config = dict(
    n_layer=9,
    d_model=224,
    n_experts=128,
    experts_per_token=6,
    d_expert=96,
    d_shared_expert=128,
    activation='squared_relu',
    moe_layers=[2, 3, 4, 5, 6, 7, 8],
    router_score='sigmoid',
    normalize_top_k=True,
    routed_scale=2.5,
    balance_loss=0.000847,
    balance_bias=True,
    router_logit_norm=2.0,
    init_std_router=0.0113,
    lr_router=0.0012,
    vocab_size=2048,
    norm='rmsnorm',
    norm_eps=1e-06,
    tie_embeddings='early',
    optimizer='muon_variant',
    lr=0.00649,
    batch_tokens=65536,
    seq_len=1024,
    train_tokens=585700000,
    steps=8938,
    dataset='wikipedia_en',
)
Below are experts of layer 5 (counted from 0) of a mixture-of-experts language model. Rows are named router (the router's row for the expert), up (a neuron's input weights, with its number) and show model dimensions 0-223. Each number is 500 + 50 x the weight over its row's rms, rounded and kept within 0 to 999. Numbers have three digits each.
Before each expert's rows: a language model's description of what the expert responds to. This comes from a sample of Wikipedia text that the model never trained on.

# expert 13
What it handles: Common nouns naming institutions, teams or works after "the" or adjectives, such as school, film, team, album, University, season.
router:602562434576453551433467613456550578502495585407534615465523519479549494638494552514446371515532487475421545471576544563486483469486487451456551465537579448534454561540586499472514553490554447545487504602530551402535452481494507569513496507497513460457453484541517473517538498596479510442492514541485600424523480477553474486430521480461560396482476516508486507528476532548494591409481464426504494489547483446409542529454482576510535470465501483526456582454531469398485526460511647483471496477565535437510525579470485516521423581528522458367566499502478517393528481553470458507449533545519462457511475401452496574544505470432437513453496438497443503482548546527391546459500
up0:486518378554492591525521543495450516464452534417517560513529466523460610590482501458447422556477519521446498484580523572516503479496539488489476450465527509510490489523579494550539545454451521492535494589531547449481429560478523597507452521518519518463445533505445511483493642610492490512378502523479571457503502429541418543402487519454521479489582518482456457446439495468408504514512538522400500449555516470546495590461513438581476529531592470470458549404541503459478497560502609466573575493469553435555517556440405466560511534531557468413634515460494483504542541649475474565575571549482566535489462425474464522583491568524421536512546533526439486457515512512364495506493
up1:459491423617359486576437534506483507471592496476495504510471547474567560466443548478535513477496503530500499525450548571537430476476537440537544388422480512581492499535444439501485524501461554500454505519485439516459512428512550485533499506414520437527454601512525472573489526521474543594473521489531608491532492521553545625463580505414569520442554542467512355539484501416460489500542503528477462434546515443476443523423443627480516566449540468518485492474396604420425505517551516537550428464482484599463527560458455539533407602511496497402517409535563509443504439545499487471494526483544490591435465509542470507487555490552398430622488478468487460459501467449424496448499
up2:537484490595515559553516571450530500512559502449515441355537436553535437604564546572444435501456498446494464568496533459389494453541452512476517458536584516573480538491554581600467456547514500478451548416551481510499576472495475544551519556472490601525538521604538507536536487517460515559511391442481533507531462550532517570413449489568403482501507473473420493480450568483466490492554469504544468513612504506513452597448539530496486514523440521436491554462475468392501465510482540442482540488496451505569434562533534481493485516455406502432548453419413517470455550510458448518454544434521513613554468419473450523484469523587530568406484489523361565487450454565564578412451
up3:541579528492448478509539504386495531452555525400531543441475427439544467500513547597586563547539453536348496505495512586558501431572500537466440484520557421493437517481430427535537504421443482417415514415597527481518454521523459510503556511526525532423461554550602458555515525456519453540535476512511526507613500484444588425517455492521423470555403494512464472481412489472469561582476541451471572437591460512500466560536528430492484452473469461499461536501563519487569460535450564573452494520559500487524526560428526512473531510550503545578572451558486481521420523501521491568474512553437560435494497467461638502533465538427502591486459427447428476512418383507403513471520
up4:413480421491457522456530470498467459428526502526505493588483493548539446536457419502538451515528590445460504472474541544517555549519563371503447464516510556570518528479517505442578480561530457537483554510542574454529511468455553560524420568506547562546521513416464520559551520435481486549496424589563505520509495476534451576529530481558455471499443531545556466539524538506573584597552523540491571479568538405409518625547514582478475486479429430446431541474403464516519442539480620439498534404522513471436540613515461503435459452564468482454557544500523429450511452537436477509416577484524569514551483489503507449552458544608389559453535489547467496575570590397459545550481
up5:491504347515533502388521447510475558410440492427522484495429460478534537555424549504542414496483491465549484452527577543520433525544471577455504515478486457480448489584490507570408560491473464460437501477539473495505521521469540601521557548559486545427490537475559561473464478435501481494529436549535482425494474484572559536495461469488441460535471482521523554437532514458423521507476447520472525441527593550507534492519512451450614468526446489468511496607547491475591569580445472526419566508582460406620510552393485548483426528596412499448576444489464553527479486483451594593538606456570490503554521509456625571448481505499449478532536477480465433540417531582445552571555
up6:533464432547516510541526504474541517467566624552523570480415435425530568565426424522562412483467456523526547407432504500539514453459450490430548511475441440493516446617611499518606467433549558479521468448404491455463517582395441489498471549515489519505445505489534608512461446459513458485541423462604545420578537438483549466550544502531461548433459487553484475539452496442527535536448448440468408491514493519600558527465448486579552522525474605529485482573517480479552449586561497438500513529399546464548507558446478420491477619543499475409464416553488517557464476521498452520439514515524445443451482568510493497507516545504512521534448436440436540444438480547398580454523
up7:524545542501362500532542461375556519446631514468435565476542508516559498409554493516531523531484527415494540488516513396555476436568464480437503461535485591515488475523453455516494488556535431463438499502532543473494524538545499433543493583542499481596508456552568532432534501521488551557425393536530612532515523500527531506460424511574499473471514519565443538569353421503453577473525600460507416513485529432437516587485443526511404394495488482504544516496477554536463438463590534543504556448548496510463426570499442456507485499464403446486567423495495614384552506423498510524458491478466554425501483461471539457533547545463583542467601537542470442508553479480434449466518
up8:582541546547454532495523513498488523424539479434484494496559511464528489564509461564461475432476528535543444411580472573558461561596442494475557481548579510492535541533484554505537478483509534452476479532506531525551502405525496598547532496525557490448527587518498495497425483452510552373415485566402453570478514538472442502456598571494457546452411539568544504437410495458519637542472556565529523453485580562356481547575527343502514454543439458548450499517458468453449502451584514443501554444481491566434593512391538542485455416528557532493491426523596509535494413514462462580455458478486523483509429532463506481495508483448543509490534419465451574495491448466480423411524
up9:518498458440485606427466495450524510555544457416516545494475468443575501587464510456489495592482564383501490436525532510548565490455519541502453462573419484461549456579547464599513475540422511513478561558488490469471456522478559543510487570545513443445503491501592509594543532626431526472492469557480451428472497535572415504511525471488456469452490470497532500530479542490490525529466446491464415451627455472563476449518506489494528438505532514496463545522488482455485405563543624515435501449529400467501538629377483587587458542505499495503555569527496398496415537507461534559507619438489492520506380411522480509542454547480533540531546462525430486537459592565496476363548
up10:502451509542517580528506495521458503470489509555553408489381495517538439547490596542448477492460557535507468489556475503481508402398542460420570532571532503520501528421543449421495523483546535419507349487520459510483501559512549580465456494505527589551632499497536426438527449538391497521422534504550526462530448550479513514475554449449470405537523419515482478461583512527431578535466571399454528530516509558454454523495504407494535449469468512537426584561533449571499481542615549515498479520519453532540521466411542413475487575454487528467492534559502574468534537435487491446572490419581536531389527475409541553411483376410564507484495496530515513583440481516551540531462
up11:548530458643467468405512458520471533404512450424493524494536482594584477560614553446487512537467504452534502560496559562499456491510489491513558472495469583536425545558523479546517588464508459426436501486560465398504443439528502516383519522535515513469546480469537535462412479446511474444529392519415657474570533590481545533493452468476557557475631526458457459582542554395475524527505594583468483585448384507448501545479477492505507550447423528576440573406411524515525538456420495515511476423488473535448497453469487528529489531468424497500432468482547536439443546479426521564539504518559551514527483452418556470444454492476515471462533449506454488595509508562510486535548
up12:544554468606509632507512565501566574416543523479493532460533512481474549478513413488451484479591509376462513471503550506546455491420526436455445511523502489485476521530473443474405491452530475466447471590508535583424577511431531573491518503543521496562572478517501475535494458474488531429463491527600552472476541541443560423525494451494476462396441593530494592512415542430483493501500598509560507522519549397556371520453506536457525486541576508579500697433575567428593540524525434519504558427516450555485536485487404521516450560478475431406509510478565514546430525473540507446491564480483516550469517573506574551529501455554575539521475550495480467469547553468517505439554
up13:540571464562461469512519490361534574450508442362499457455475569500545422542472426573529457513565477502512463480560607610535448445534413448484390480448558423450462611492541500422529543495510557450520429616524525580548480511445509581486490551465531488494482491499488479524501480586495486485353420487518533524481548535447480520475474477509459417518475386485420404493431542488478521493483567500451454444472575460551518479475531462549532488502466542496540489442457532414450490508532588453439554487586528508477464510464403529475502544564488437467526443511453464525439522522485532562556586502446585548582524490559475469536444557475513406600518508505428506471572568487443473582495
up14:492476472511508557516456533431530544506450490421522519510565491458517493571390490467595507455410539503447541476547530535568643456472476464542521487514454487486411509557535469486569543490569619504487476660499455518529399520495420518597454530469465498581468614528410489564512546519470470459414484478465514484566502421523504493528481517597441443457524494479570509485502542496474534512504560585485528506474530468541435485401479540487553508577484477511501460431454520506550501542554594543475539468440462480439453544432445497505514595669434381492426475509421608584460477507517493594519592451474554522480410511443513546518475532506508491474548512541424520503556524457439408533468
up15:532487417549512514479449491475460460377508483572524443611541473545491509514514516448517490561465475545472544459556487533444492530500425591451493476563497582552532546556502476510449579594429438518431489402538470455534459496509494573511526489486637554515429476484490520479522567506502561543479446507534583470557525462485549471405445535443505446572542479439488410441521435544501618501424470554466517485627536440479463512470594545609487525502445399505607513463440494449535506553543526446482517527455519404584546523555549393468492445535561548379411527542468485462507513494523513442387478487509467487445552561502537580527479386555487562518549507453488469507420571533427501487505
up16:534519520557508489425467522462586565488552485493492506462527573473562514528502445529462464448528625425515555551576525579532476502479392491496497531575520438534488507440467462480525517526480460516421522505549540559479478492508462624496354513489541557519465524609449516447481455610559526489417519461517531479576482437478550543484503499439415412510520478531493455472535439454509415525431514477524546459385529412477511548503516593524518423523536504493422515435457487468557491494478525453538672517456539429532464556450413437411585561506521518476581447523557531477495480525515468557552577518468582472487458419542417509491574413611521498483595453484435471430537540440408470513481
up17:457499490516567546433583382487525535472490510485437596486491461517485471557427429524456474490435446526581525383487509398453549522467494422515486522468514453532485499471577501493406410452479533448542487570504530510540487579528487536536491461510508464451561556485520495558505508565502537534480518665496589487557540553477453513520489552453401412552533466524511547487473526540439536568406560462568527500470575425495551504551507445485537453473529479569420607575449462440575495498462494448532521431533523469488585577398518439506467526491529459457538524488427554594520458468491528559490536485609543451432403416457477607512476437513484555409538432537501585586474484506425588468459
up18:510539499501460522566508511460418590436487467482614553483543421458575583450464574453495477524562516424494500423461531483458443462520414479367420461562539507481448517552529459465458468510544409494466538575524470524619529514472555629509561487581505520475505505564533508557433492405421510522523494498436523505503563465440545481525568445450460411473560588498557490429505596505401624508494519541418614564460463425523548527483466489486495421573536488524389493526486595481535566465495507520520502502615451426527580498448423477498519518607473466414514427509530516493464493493496497448460495508546467537500480537544591485588459468454460513556585471501435505444527531502501481566535
up19:515462476505520411443465542473493550535602446460538534467576498543438494545574573447468519476565585467588476523538554594529546511480504439515436478485493426516478453520562427434516568524555465568431478544507594533588497455390535471506537464554479584490441469522443463551434523627531487459475510556497509596473536486462455579475537528457531495480576493495597439457444523417518427463514452516538452535548572566525475546494497482563497554566462479491530522472549419415570452488518523449551574442604551574508570465497483401609410502535437483418637453475515442496564456499411380537495465515522594522533527471540480486543442522487570488599460477504499493540499486538450448528503
up20:505508446406421603490502537507481548419488468555473510475475482560477584536466511482446564450501460511501553500479424506564483511561580530518523414497547506525533544494419614583476487564453453536543470513514489539568463545490512498448497547490530488495437584523494445492587441589469472519432518471486565552544494473501462564449447517521479449528465555469513488475410640483438582492462538411474468423519471491438511574524524568463449504428471410493446593552500540404556356519587557508525540490495573444412332619502522498450514483481507480538505540563463626498547503483517548563484444540418531479490476382447503568502491508450428527435533552532552486453514572419508515509515
up21:510538438504510458432505573508498569461540470447512453518523530570553450515554476555475379453522556550516432470498592496444429547456403516513488504621530467577455584391540497592457539503422554503508507551580595495472483549487531516462511504486492574462519605534378506500517523484562432508447424576570540486534407483454498561511586516446450389424515510529517590444512520461520564518553551515472525528570523526502502525514571446564556400467497537580439509519501504416526495481482557538428484571486477572551475539453436513391411503529477518509598512484448476405462498455529508449482493511520500466492476486426500446412524544401472495587531476434480428463495533440374521583536
up22:595600429468371517496522476453514600478532507431545498423422483525548583501528590477514459477563502506510587441578591544389517475568486427408475462536561541501499491550505555546477489478573457429417465506497491505501504510570433515538592527472486547456478416454543457520536510559538487572508476481523591497473571446499477535477512550453468469558516526552535385532457546515462562465508444491479563566475512447508473535536458484454568453571492400509405565544573451407500545441415536592500594337599512473572546504449448461464455551492556468444476571565505441524512546544528481517551527539533536449541455494513510496608465497516486516468537396481515539515454461515550471514583
up23:613528446575508446485507573452492563528556583454519523431511559431561574520357549502469418541499565403509503500597546590622438498442469456449563469471526481579544512475528447512516489555518497491435436529471511393454509478437507472503480563521567562506525577554489466483433529523544514473469554545521508462430503494515515481468484501521453444515544546514574483391453544568530510496418538494537461440458536416484459541544529578494546525566545478531474483418501578387561423440566496499525474534472436598520547523453426465496480468425492517456457545524452510442439493477473500517487441581495440535503519394415429533486552428513468489516509538464414451405435484490342505592498
up24:495488514547461483527442518521496444470573528571467540451441510451477560405432464522519471549525509469529583473540521438454449499452447523495438467453486541539477622520489508538417538426436532491459465559469515522565545511492554539482498534493460604402579547462481438483463424541399457586547456499557545531408491529526410518568460528471482439497532533481542485455498500557571506438540489478526534470578490485481546442478536538503513544479467485579550581530473482391573440463440581415535676503528429432512485480520512447576500426539449482374487510489568543528408524504507443537567510505511594492447512457553462385535418552523552508566521367468423581490553592492451497532535
up25:557474441473470519521574482515521579422560559466502526481432448483471483611574619552551466456476389503541554465512535497504462620543561457498568537400501476493460523512504453589452428445444481532471429535488509551559515565507570576463471437544513528544523543490451581568414641553403548511399465450480532526483490509499510563494464520477422411543551544584431463440557459541507544578431493476509488519645538479505558432546581501555567481467458502530401480526472473535506556490508516466514481540573519477494518538420484513523469515534505521530462512502482491528532488555509481520489457340571488542543462513464349515535551454480405560510499456502389522559487497508511412525469
up26:562625516477428561488526461441525597457499406501537562450529401454572567495564578421553428507626503490516514518529534545494503438507482485497480535507517478539463530568502462461452503494469488464497464452554471511587494491585535542507465555581621483459535457508548508530533586623447467509505491470426559488560482441473486518445548504443598446471530485441573532490459501572441533497454425509511513497527460479488472484459456539575507426555448481514521591543497450525541431441511541528446632426574522528540581527433384559480468528551546481445562447499451577503475497506454461556599521524483551468473432467418494471456447511512458489576640457443408577400504530507507466577529
up27:499564520512449506477535467463534540489450422517552557371499500545516457530516510552416509538484505489529505419585550469504568644561496546505560435524547568575438571525500486579539485516476435439551485454502479493533600545508457512503476506452493522431525459437554510479423487495457491507505447504575565499541554445442487422453432548425449501518424507494520426569354557630411577435483515545531397473531444383518537508590473551503497502507491538549440551588546533395554404468468527472539604570550513463398513522402389455511496521452537476518493487518563526484481534484470543480524449597424516484543426422508568503500543470470545545535526463547533474516505520461453572540548
up28:602457441629403526466446497450614507496475541519450505526545518531521514512544492441507469463557530511499432487583504521561500559434463507413465492478401508606458480499410461582515507587523501465483512529550508497538471475502438523406580504531528509439487550502544510457502509450618562491457443549494498478519551549548493440528486487431518544507571547506537483540379565587442579503451455434535415482529550452435426506574471510526562430495444466462455569448383583405516568504529598457518541504463508401502571597474405424489506446513519464381466459509472468477493453461436566471421522430472492496437436512482484549550567533521514608509564459472435496509412501510475489558474
up29:566541495413427548502432470496636538439521502481469515482503509407541553565498557534481435560542512502503480500569529489539435401457508574491504521566510531546514582539526470509431583423540462599374514559530451499545466510460546548562456445512531422529478474527560469557550449542455534498528419584465556426500604487544494513486448484445542468512503449522558473506432516574459617535513495527435474506498509398440542488548555536418430486438508533436487506449457545621551540497560554492512584408474434477505554631471516598464526440513443369478563557418463542468516490510521532506464483498524576526495364488441518466456561589514518531460561515523519587480487489459533521448514
up30:533567475559443527513530501522438497501450567475502511433501413594541565467537612525508426575536532479530478529492474563563514356388549466461497415580544510484585545508527510440508486479640499496459524448596407464548470581531381557523470429524531534581497398527490463510486383626466517470449501557521499469482579531505477520506484537474423499532459520531467528462485500418508536486408536495554544560562468512491479478563501451503508440571601492459449605441495559447448450399555538565567573414578415481478546539472442437517438490501481480425474421499528437489461563527552456503499532440551490527469467438454465501548523482538530533489534492491505550435433487553479483577562
up31:490418500404488531479529504443481512429500484505484439364440490548430536604486430564485457516520543423459564494516501589564593532442471561404519481524493521544518465544471470480574462526569514493503490485603544423440486487531461561574514603553452487454440589614501498559449529520529587427426417535492506515502445486522561577521566448483403370456506541478573532504407483598500450496492542478525539460545519495472484622472561506464506458576522541526495475559527478407473441543465583499453516476507472522519510538432518484546555525460531468464555441414530486597493556549477514498485545503458500467520483428561528581626445506471594558415628518472523446518530460521511460492499
up32:461482387500493543444538524468559489469517444553459520529453449572495511484480503537528469525543436415474551499476570517540560456478514479407557566524511533510472492435567502514476435450490405440507441497414495473577438593429460527487597563406493470515465612601524468556504520559545586514440413615481579490557459556497553534480627430506393473507601429530467538416500450555534509505416435477454567415514541477535372516535496467441467466473466427495560536511466505588498469519608517536502563521545513519386530536485521474471410510467491401520472474591464461463497520515541448545446472461511475474459476409505511399502563542439530535538487469565422501540445488485489558491556
up33:532562469491550519481470450504562449539518555498513523469494465545527538546468526524474481442529563472502526507525451570568531495459482512459538551487483552518577460529458533555534529593508389563558490476551429413477514535506441564485515467474500614411454496544523512486593524486574517359411508417571549521509432450555514526505527521530371531424481565583436448420470505456447489551473482535500483552517558542437440467553570531538476482485470465505475498459659444489507488557457620471489563497478413520430588496488387465473472533518462516366479453536452637541569535562425550457491502477584473472496514438537516562395496497536509497580516481556463468542463604474419488461434
up34:514436471465463516487536533508495537485381451457570556439517507469571447525472534415523512534554512480526564447630524483630487548558469465397521452500410496544465399513524476422484463513490487468520476542603586526591425547465489501517476552558485515548499559500604431346522508559575490551511500635474483456545479484486493475573459462530556521471536525532529549556476506388462470617496486531466520499561551474391481539480579497493505473541459475496506608436587617512586492545469450492448477531463483437532573504445482463527450452504475514406536494526512428520470493562495556478469535451582530458502440435431413512461455516518519524537547460565475531394484480395442502487551
up35:540580492492488583535386581478518593542447461415519528521416516650578580461470536517431503494438552509484472509593439541585592519425420559392486550604416469552543585496581475580545528424484482484524520444440538557575541478530499457551515560445571456444495570499585481543549516510466492553504489577482506481523480493528550512455472513496436435524463547462529533481477483524467508531501616460496574483490495421467437560536463493531482445455457479528449573415555538459454485591465435492458547406561552599541491601523423534511403545504484493501479478495502475510535537489482570564478518483500524482524509432393523535413498525557506582556524426427489449426499463480495487481579
up36:459490444437465451590473474467541548435481467514570468416441532551638418476570445517523467532551464491442524460601479473497541509552550492440525473544487462523538493487439521494531587513438440457568538481500574585574507515523492542433432526494541452481557457498583560475481427452487420471417451538568499453543516506449651542551547538464458312506559490504598499489533437451508497557517498452440572490485488460529478520462461415503508527499486527466520474532419473572602448532581519440567495450405395476569486523452478511473464548519430537436573503475460500536560491534453525499453396470525454483581475514400468598429453523580555506487539576447491480504527474509464521588464
up37:497554406557524433418496568458474583531557527462454476510604494484498601479430532539455497550448488511447477510482523548508492522473451464453493437486527456582480511421561589457520447471385520495514428559496472504528489501505553495542652636469495470497425516498520494465504386527411441508463528389421402438444497483460453424503512492480533502505476561478498515422431451500455614410492550498478516452478506533538559456450572481474570510521457525503481492560533523482440489517466513483444449526560423524472592500469562483463487457450480445438597365516487548451518451547393488481553519453533536520557447421463456445560503510476383497496460430567505590485551474413399519429501
up38:555512453641441592481433499460482524479416459485498550468595402588482579551455433437444491558471497475481433452548564512497529496484448461447405536553535586574455457540510568575571583422478477523461488602581539449568546512506541548553529496584582482400438564425557540440509538478472529513499466524432595419498488465526491539491463546438493471499482497491558459499536444435420503506529523514435580521516400418442500517541523486599487519460539456495486502530542466501533486471566462560534502482566552533504535546460384539521462461568479520475504474544565558576503507453458428558441494493570440537588542355469550552486428463526471551486541532411523435486452495547514553500561
up39:553473386546506582511548457639578542442522497388510455492448515412540511611405507520540524499458493449582522486466430512619513465460451543576474506497415505554452527512539558533503521611455453510416527547508531475459463465497498444546369479521524543489561473472578509498514510483495495445465485441553578502511535425510489494516531553492520386483527479538567560518530597513507474452466503503457529444544585448511522509533463536554477422574523474473475513479533573563491459488605483449512506563468543522487443640485411478485452476541482472420540506466532433538609541439557510475372458462565483570450409509492569506446531497513533479482549522504492536484535570553443599630450
up40:458565481573456605488507480558557473450342568455505548489519430467517533507521508518474508552503475462493533449499455508540455517429411550491474460563550533547508516458455478462567486407557460455444453507539532657491573616490447538463520534541476439615580503522497557576497441485519583468439556597537498479450479539529529495485567511501442465471449505425453387482503502515532558498452493557461559442574453552428511472479525540577577593592511503542479515476549590445619515514472532398489543517497466575532539535469375549472510485478456432486506473454495532471419482493493495480555562495475417457497456365409524468492410516509460512433496475576448483425468472540459504530567
up41:487517481473479502503403411448595554491545425537505507419429443425515510566482536491485551518528556535464539602593509452479502435568523381508520475538469461351492507573488415515483551550511446493385420498597450499426498436503654517496576514515497544462468535450451551558416515526504571551461410417609409499499491545515431517525461448597383477473488555406488472502510501479518533520421552508488495471510491501461465510430545552513512533494527446487467515552545544458477390463550501590495455511455398523415522476564511454486478460546505424442497463516504561598459449432508485527473520487391554558554488488504449448508466547435542544467470400544497534506494509499419469498497
up42:454444479531484618551458466437508478527466433521518543445536503476522644563538584526524566476454538520542583499597521488428471474498578530497494456468459544498490564497515489409475482505551462526502519441546546422539470558507497522591528486525558493602520562412550552494527440583472498450446477535500574476495560535438466445464477511601516574461536523523499476448502495568482558462469590482497390526584484526508492554441450573536493559623454420583491511444387551454469552525534488466513628535488440541520435600525488499442545540521377429445524474463515486533580579534480595479454542412466495588525484479420470516551495538433576507467573582527480520508563453443545519479566
up43:471508424525537441461545556529440516544503493532480565437458584585550540561504515443462440528550561497476482501505510539472489521588504531484453440445443524598459527525502571480446526419412493542402472586455556548543557485545476578476463542528512515558510391551503497445512461512579490513497409534573519457498578519525462484457455539487514493502499517481532548364435476504383534463457482470449546440482518418432558573447459518503507529499558550418411510451540535415553533540445551463462508525549474518546556553436475464504524496505456477423570473582496513489498422491489478439411513478589598510460477473459403413520432545555415439467464555566522524464523465497366660606523
up44:564539412496468540528446527411580529426450497501506467519534453525577537611536490523476490505589503529466492482532489542544482452514451524458485514605512454603488530587477466380453480446513517464561413526516550493471475443465505550469483515489592482603569539476568497507588514581491470510438427527531553477465552456536452485525418587469474492520499564466437466582392563514587580582501445529469464571597453543495477528596564508561493526474538444533553526465487509498492383525527613488490613495441508544449468473479450475482506420481439500467451451437517407535423561569430546513520518511492571385514562447515424555521592448524548523494498504557422451568609478513535488514529
up45:455492500541493449455481624586456372415449529537511549410456489504538500524469434401351527588426508497450491523503591475542520517551458497453384461366472398582462418486533523507447494631466481518536471516519492560496580445531436573470521548480539399483520565595470535506499473531434383504399492592508519491480477517548441531498453555478487471565508557415485515504511492521505518601472499489504469502546460460528492522598572465508478552504413500512388540541564481477512466530505505536484508558559507479551557510452550464380541488527545477502571523451444514478455542534478517534468478546503437431548411477530525540567567560495471512423492532524460531456558578540436516498570
up46:530596370567574470532553558459523532447511548446521447411472524518512518618441457501434426453436476419494540452540511531461421578486522552563465457560500381466460436489579527515541456526478516438519446533414550521523471447520501547515502545478475487522497495520464468521533550510484605416417506474522521555541529464553522510428481421524523431424607518463492442585470545424537492570485465534553481559520518590476490534410497476505490511507567535529560480471417485441483498573454625463448564497488522522551517446494421399556491548511539506460548458582410470484454541526435460460570620429489557501503500502515462514540460496460533470647445488546442473571548535446427568407514
up47:480503460535502477437465566581445528488543505509432499473471544545482561607449440577477462440493453526520465456598525548468544382434598407448526444515560530569557650458542573527516612536478505495518471436532529495529519438518484498527423459477491555445502614541536498490572446553520561552457477477497532536524530486475437470457430440484494433496403504503523378485483512506472517423502534435544475472489410547510442494472505479478466470559445540546450506539439503492551503576603494493481628525526465498464409490435488436466457525521405552485539518418482431508514562487461547600527475402495479523599457388459485521564461474528475403435529403461452563477467547581416523515495
up48:492471444489509639487377551521633539409481477503543569550555550497582480460504455550468551504583453402511474483484543496508474556462523495431458474507525459486524539457509365512476519452511516503483513499437536522506407456536598546537599587499482428492566487479528602461498520496601552486393418457466467465494592516546445541455555553436468425455512524518488526438480554493451556424464501554519424494463526425500480534567479571490512473408502501540507512483450494445486486455518608510486573467495429565449660549502432524542430527534442535458438422454395545536456451453488512529498463518510460515428516477474570463469552444467481546502579565501417455491442490504401537508576
up49:448541405512538486435445523443565549534522461525461551301515491550529421610592537618484454490505462493443497454519544513497398494525635513487494486560588511511534475419510492591531527460504498475467401523473470517506500550533602451380514584471541490492523488601500552500503433559438561477497531447511529429597571558540480506480406429504556499474516540445503434498451558542501565495484476485461409474592573548550491527469515510419477523484404511541528511515448508447543447534520681556466445474511526440494450505429414519514540556491500534434446495487522556479495516506457457481549555450474594441520498513537452491563507476427486458486476519500420465557512566475440497465543
up50:476535548513507545530520481521535509461499493456600550489476481536530521576423532519485574518482470472539454522569478529497528493487518554532485391530478448552456471496480498578549426553512577458514472524464559451541454553457501563476512516543489502570463602515484397476539509452492503479514547501478531463589569632435497491358525565400520402495488512512437407457585561395548562540514462502522681478427573506463488441361585437474509464519539486481445553454593587500567484477538465470615522453522436522506435455445473550452552460518526523473472498570494489523529588496489407461572486514419522521525392503469508412559474457557541507540473466620476488505473439475471492459553
up51:470466484493483565593448522420529533437583482449479512417457501559512562439523464552584473423542537518473581388595473473550499354503531474476510456519455493529520511467578437487484474518508492484442417477453541469493557578516591436516507513457413474459483542458473526496544548471475519591473443597544446534453466544533533443482532490549561552530611526525538438448437414452429534528506573526595505471544532484540416567529399481443434429505496517459539518487446445416442479510545534529521561436527505521483536611538477458610476535491403478479444469476518451492484466543611485437440483496582545461522514415419472468540518576573460534571554444576505412486383513539494476459487
up52:502449423514494556427522483567557524516576521487513583500532482560569424575445595418406471517567496495517552501446617617479537457471482569521554430558463537565439540550507443463549443447500475510561501508513550481577450523513466588529587570587496473465498511504477533507512425548499586563474469516528524469615487513541451491643461519547507426350491550438414515514497568504460560519426503442450586472540506444485565580420511443579517508494515458515440537529550536457526448509506587461462522410586505507496488489493445497436428562493425473448533469445489585481478516522536481593522544508432501417460406525438479510524445445457536439579525428493483545472503516483451580532531
up53:429535474562550559524618487497477539539583482506512577503528459538526483540530514485526439461548522532413474541528481569513530496541438587478515482531492498624508496489516338479408505492503469572473478471485437558521471531546510587412580517510494513588556521588593535498453593425554561482558594435391545439553533510512477441471506515429522545437555501500485575469496529576472519505492478487527520514492511477509460480401504541474481518557538436608406502502415471499529545475493506497496568425568490501456478420494483618603387571497483567392409420404488510497541443551462520512520558468539474623477494429489528558475484504526531523484536401541494544545483529566472476576562
up54:619487530423508509523532525474512542493515467408483604404468451531471592601418465576547412420625458491445552484477471511539448466573466476499562484606501517479534570405535456512519449509505545434496578484543527504490450512478468621501451510438491491503488574466474546557467495636584535427462462545537382472526488461484487487451423506504368510514536484461474392422449464550532536501424490463466532482533486467577481505479501512566470490550501475592514497513455531428468534493524513450534614569431511475468434491452462554505453471505520516372439437529465489526506484525414517548527449392584578426553472503551469509508520512473458518506482544539455531527523501383418430495540
up55:512471493569490420506522439473599471364441522480470488441430503473506593446395470541467531481457534482382483531524513542427500473499506469480550418453606499550480483499565494488574601411515550505486489564522443476418528516489486561429480495468514454516469478467506427462433572535467454439458423554477525391536539415557528450389433524463427391436461618482479476560461587489428573490480498498512551431539434527434479499424517477500550541460531518574443512513464457478532561495539556538410523546582570499514514566489530490550470506455452464447519546518535563515449511599470581487562497508614509512449441461429576429522555522507485523549500479424539574415469503493459611526523
up56:467501472424445449456406487547493560516543477446492565410553517531588529514458582491544511398457528493553504387549479572571540468499535558491520458532526451492528429600470525520523590489588435458444416602451521640567530492490476514508440556560477461512528565614449549531603504548456578488459549479481562488491468469466453524547503442558542548480517522531527543441454544449498502610522433463558455586541547445435456575520525599466467513539466567438401499462585497510559562476564487490545448503512463498433481508468471465400482518529475416437511469566426503541495528550425468481420513453464546533519507431450440473591552520496557575430486484485451418439547487461502512447581
up57:469482507605504495490540546495451539481654409543485495504505444495522603493532483580427424437499521516513540545460561488476499472577431444521503507569465577587522554458512474443457517575451436502386571529489527483568441483521489477464507397517495513564495480417525456568455535615455603526469365583543502427556503620589543490477438542510463371515464499524544464540519531475510501548512486590464591521470453529433475530536467501492595536550415472510568490474496524549508551447547575585562485547417518496507551536449510531436509507557444442420558501495427500507508499533454508574469512523528498520569570502496511560520442494515526560495492416469467461502417443453435622501415
up58:495553483445548409485490586546458490531564576538519579435535491459493497564431505509444473524436557513469480460535491514573410516559590532401447366403569450526439408501531501478476601536420406541507433554464468515562518557491495574567566502447514500511452516502393489505574508519508513547477487532563498486420459455587474528516488548503442532459531485406417416492437364503477564465486540377498433531563566509515494503483591523491544522545518562574478536514557523424500442491547526474380506423421574489574454564546436438468526492570499456484552538499483571533475445543526472549464486496543518538449493446537462530492390518492555450614565430488482519468503495443443517499485
up59:537529505558546497465393516515562512501509555537512511471414481534508558554472580539519508563410469470436566482495505496533507456507462483455488427486481464580409410551549516526474538457391565441447531524594584486480473503534541571475586501542602517470405557426578429478528571524482495567413585427492516486507468469529484603494537504468498437502508560457455427409598494493469415607537481442523449507569504539505508460495481461565533471512434529503540546475595456534506539479524528526500562506471499446525523480468457458474484475567461587449601456468532510528438531589406391542630493480559510512496443429535444406536525482599462425557495579414561450484530573479419516515546
up60:549508529548399441485512390450506428507441456513472525494449519519498445529467479529453518523486565494487498362473432411565514471567524540521506407531541496500417621587581474544526481440524520457560531553576479440386477527538548539476522428514585470523430532555484566485486500591443550457446398611604451513579531520454442495527497488529457459514454508487464472453562480478480534502502529544461457496574483420470474511564575533386494511494517519535479530503502448503433457567491552420496506438428540447422491461522455466513483543429465447476563555496539554498394505502507420529477517502481568451579377428417494477597356424601442529472501489475485429507481519469526498462550
up61:492523439547465528433451481466550548462521469539420577460514564602485500553563585540432562470488501555416459463502498511480530533525567495369593480481548482558588561427476475515511476586472480471486510476438501451585484580586552509427428540554525414488547472554519479422501567495380496482434555559570565520527526443570517446472461431525504583584491624495475448453458580532451513549465508554489492407488448464471489535491485515476543562395522439460559535520459576436506370493463651526499483436572433556474537557482481505511446559555450447512541556492447599518470508484458501512554483512461545503566503424547499531591535482499493525547542489424534411510457485435436510531501